config = dict(
    activation='swiglu',
    balance_loss=0.0002,
    norm_eps=1e-05,
    beta1=0.95,
    grad_clip=1.0,
    final_lr_fraction=0.0,
)
Below are experts of layer 2 (counted from 0) of a mixture-of-experts language model. Rows are named router (the router's row for the expert), gate (a neuron's input weights, with its number), up (a neuron's input weights, with its number) and show model dimensions 0-159. Each number is 128 + 32 x the weight over its row's rms, rounded and kept within 0 to 255.
Before each expert's rows: a language model's description of what the expert responds to. This comes from a sample of Wikipedia text that the model never trained on.

# expert 11
It responds to: Descriptive nouns, verbs and adjectives in place and building descriptions, such as north, located, built, land, elevation, converted.
router [182 134 110  61 105 103 102 148 134 119 163 102 119 114 118 145 116 138 134 138 108 104 122 130 159 141 152 113 135 103 149 111  66 115  93 149 204 151 146 164 126 160 210 139 140  90 163 155  79 142 111 122 118 125 185  86 180 143  75 143 153 148  96 145 101 116 126 117 154 190 124 116 140 189 116 107 131  80 154 148 112 104 145 164 146 194  63 123 126 140 136 148 133  66 142 206 207 131 124 101 124 125 132 158 156 118 146 164 169 105  72  67 123 177 167 164 176 103 129 147  94 126  84 199  99 129  91  89 117 105 117 117  98  98  85 125 140 130 135  99 117 168 147 117 206  75 141 157 129 179 140 108 105  96 168 148 168 142  68 144]
gate1 [136  78 127  73  97 136 105 141 160 136 127  87 142  94  97  91  54 176 185 130  97 107  89 150 161 103 143 156 103  52 149 110 149 155  98 136 142 110 143  98 108 119 165  72 135 113 100 161  94 120 116 129 124 129 120  30 133 102 107 118 170 144 125  83  33 160 134 140 125 163 135  94 156 100 185 105  95 113 109 198 145 107  88 150 164 141 149  96 142 140 103 133 107 146  93 157 207  82 166 129 155 108 140  90 124 119  74 121 183  75  77 122  88 103 129 144 149 120 121 116  94 135  64 117 138 192 155  64  97 101 132 137 110 143 141 130 117 164 149 140 130  95 170 121 187 110 120 149  67 181 120 139  96 122 155 125 137  98 104 158]
up1 [ 93 134 150 101 105 162 141 133 128 152 127  93 187 109 188 147 136 209 131 137 136 136  93  98 128 211 159  79 129 101 173 137 182  43 168 204 153 115 154 158 119 138 200 121  97 111  95 130 111 126 135 147  72 119 123  69 133 151  97 105 124 104  65  91 153 136 115 107 132 151 134 141 164  76 157 171  75 109 115 140 142 136 126 123 156 143 121 153 160 134 113 102 169  93 174 143 156 124 120 229 144 106 155  95 135 169 127 180 110 110 143  88 115 116 149 125 167 128 158  69 160 150 129 174 106 140  89 115 134 148  64 110  93  86 123 131 123 106  98  92 120 147  80 132 135 103 158 109  88 149 156  86  99 192 124 135 191 126 151 158]

# expert 17
It responds to: Opening word pieces of longer words after articles or quotes, such as cons(titute), res, portray(ed), plus titles like President, Minister, Music.
router [150 148  89 184 108 108 108 107  71  87 176 170 106 147 112 211 142 111 151  87 158 121 139 123 161  97 131 102 106  77  98  99 105  93 142 151 165 142 119 153  84 135 164  70 139  93 131 134 129 108  63 137 113 107 183 100 111 133 148 103 149 165 100 127 110  80 143  98 145 130 109 111 117 146 100 108 108 136 180 151  80  91  83 139 219 165 118 109 111 157 130  87 129  87 138 163 135  73 145  91 122 135  87 155 151  74 130 162 109 154  73  84 148 129 123 153 149 213  52 150 163 126 108 183 128 157 121 131 100  75 183 151  85 146  90 149 154 168 127 100 100 195 178 102 130 171 160 131 113 168 138 116 124 127 139 179 149 109 130 161]
gate2 [108 159 137 162 149  70 148 102 155 117 158 133  62  93 140 126 142 185 190  74 163 138 116 103 146 132 113 136 143 146  95 103 174 134 107 113  72  62 120 187 133  54 141 108 170  61 139  78 129 152  85 158 150 147 178 119  93 115 177 120 160 128 155 108 116 134 135 108  59 108 136 124  88 120 156 124 116 140 163 171 141 133 124 102 167 185 130 116 151 171 120  90 139 115 129  96 122 157 141 111 145 117 111 150  69  97  85 205 108 101 114  87 104 103 111  75 129 154 109 105 168 171  58 154 135 154  98 163  92 155 127 113 113 129 134 118 129 120  91  99 112 143 162  97 146 160  89 177 196 133 165 119 177 124  94 216 135 101 166  92]
up2 [135 150  89 179 176 120 131 105 157  76 146 114 137 105  85  91 117  70 118 137 146 118  95 144  98 120 138 138 133 129 171 151  77 117 111 122 182 109 145  84  49 122 211 122 139 167 121 149  92 170 175 138 198 126 144 143 103 136  85 110  90 174 136 184 146  74 111 139 147 126  73 111 141 115 122 110 159 104 160 188 153 138 122 133 169 105 153 150 152 144 108  68  90 123 177 147 124 105 109 104 202 152 106 153 135 142 132 137  98 150 140 216 176 113 162 174 123 125  40 118 126 117 159 100 139  87 123 143  94 103  94 152 126 141 110 130 100 117 193 151 103  62 121 161  95 141 195 129  63 158 143 124 169 127 165 132 110 158 113 154]

# expert 29
It responds to: Short syllable pieces inside longer words, mostly consonant-plus-a or -i, such as term-ina-te, Ambass-ado-r, non-stan-da-rd, act-iva-ted.
router [196 117  98 124 128  78  70 100 127 105 174 156 117 129  97 138 143 121 115 166  93 126 158 107  86  86 148 140 179  88  57  94  21 185 162 139 165 118 115 111 125  92 153 124 187  82 154 150 112 167  78 114  86 159 145 131 116 150 176 127 126 128  87 129 113  99 135  94 136 128  75 163 118 135 115 130 127  65 156 173 123  39  95 128 182 101  94 119  95 144 144 137 162 130 190 141 140 126  99 131  77  71 147 134 124 121 103 156 177 143 110 140  93 156 216 131 153 130  89 152 144 166 162 140 157 123 144 155 125 110 151 139 121  69 160 116 177 178 133 110 134 131 150 105 119 137 114 166 140 155 163  48 131  96 124 105 103 118 114 166]
gate0 [176 126 158 115  86 114 110  74 117 119 165 113  59 139  96 123  68 114 177 144 112 110 154 118 148 160 175  99  84 114 119 147 125 119 132  91 103 101 145 137 123 143 194 148 155 189 105 111  83 131 145 188 121 135 117 187 115 116 103  98 149  97 116 121 185  93 136  73 139 159 127  97 191 179 114  96 157  97 193 121 102  87 128 148 124  99  37 121 112 140 125 152  98  76 195 113 133 120  93 172 130 168  87 128 164  99 139 102 111 152  80  91 188 106 108  74 127 153 133 132 125  80 104 130 132 103 125 211 175 102 161 102 159 112 166 122  95 113 159 131 124 119  82 148 187  94 115 216 136 150 114 130 126 120 150  97 133 131 167 114]
up0 [175  99 117 179 177  85 159  90 158 162  86 116 136 135 169  93 150 120  91  81 153 180 155 120  92 167 126 171 110 131 127 144 148  81 140 130 177 166  89 131 172 148 195 156 132  89 111 136 113 186 165 143 165 139 130 132  91 127  74 109  71 123 117 164 105 130 126 102  64  93 148 135 154 136  79  75 122 126 111 167  66 114 106 157 121 156 134  73 116  91 149 107 170 120 185 148 131  90 143 109 173 119 120  92 134 116 178 115 148 163 104 103 140 153 155 101 139 206 156 160 143 126 109 110 132  84 178 118 128  92 162  46 119 132 157 129 151 116 115 133 122  98 156 151  24 151 108 148  63  97 193 129 116 125 109 101 121  88 122  94]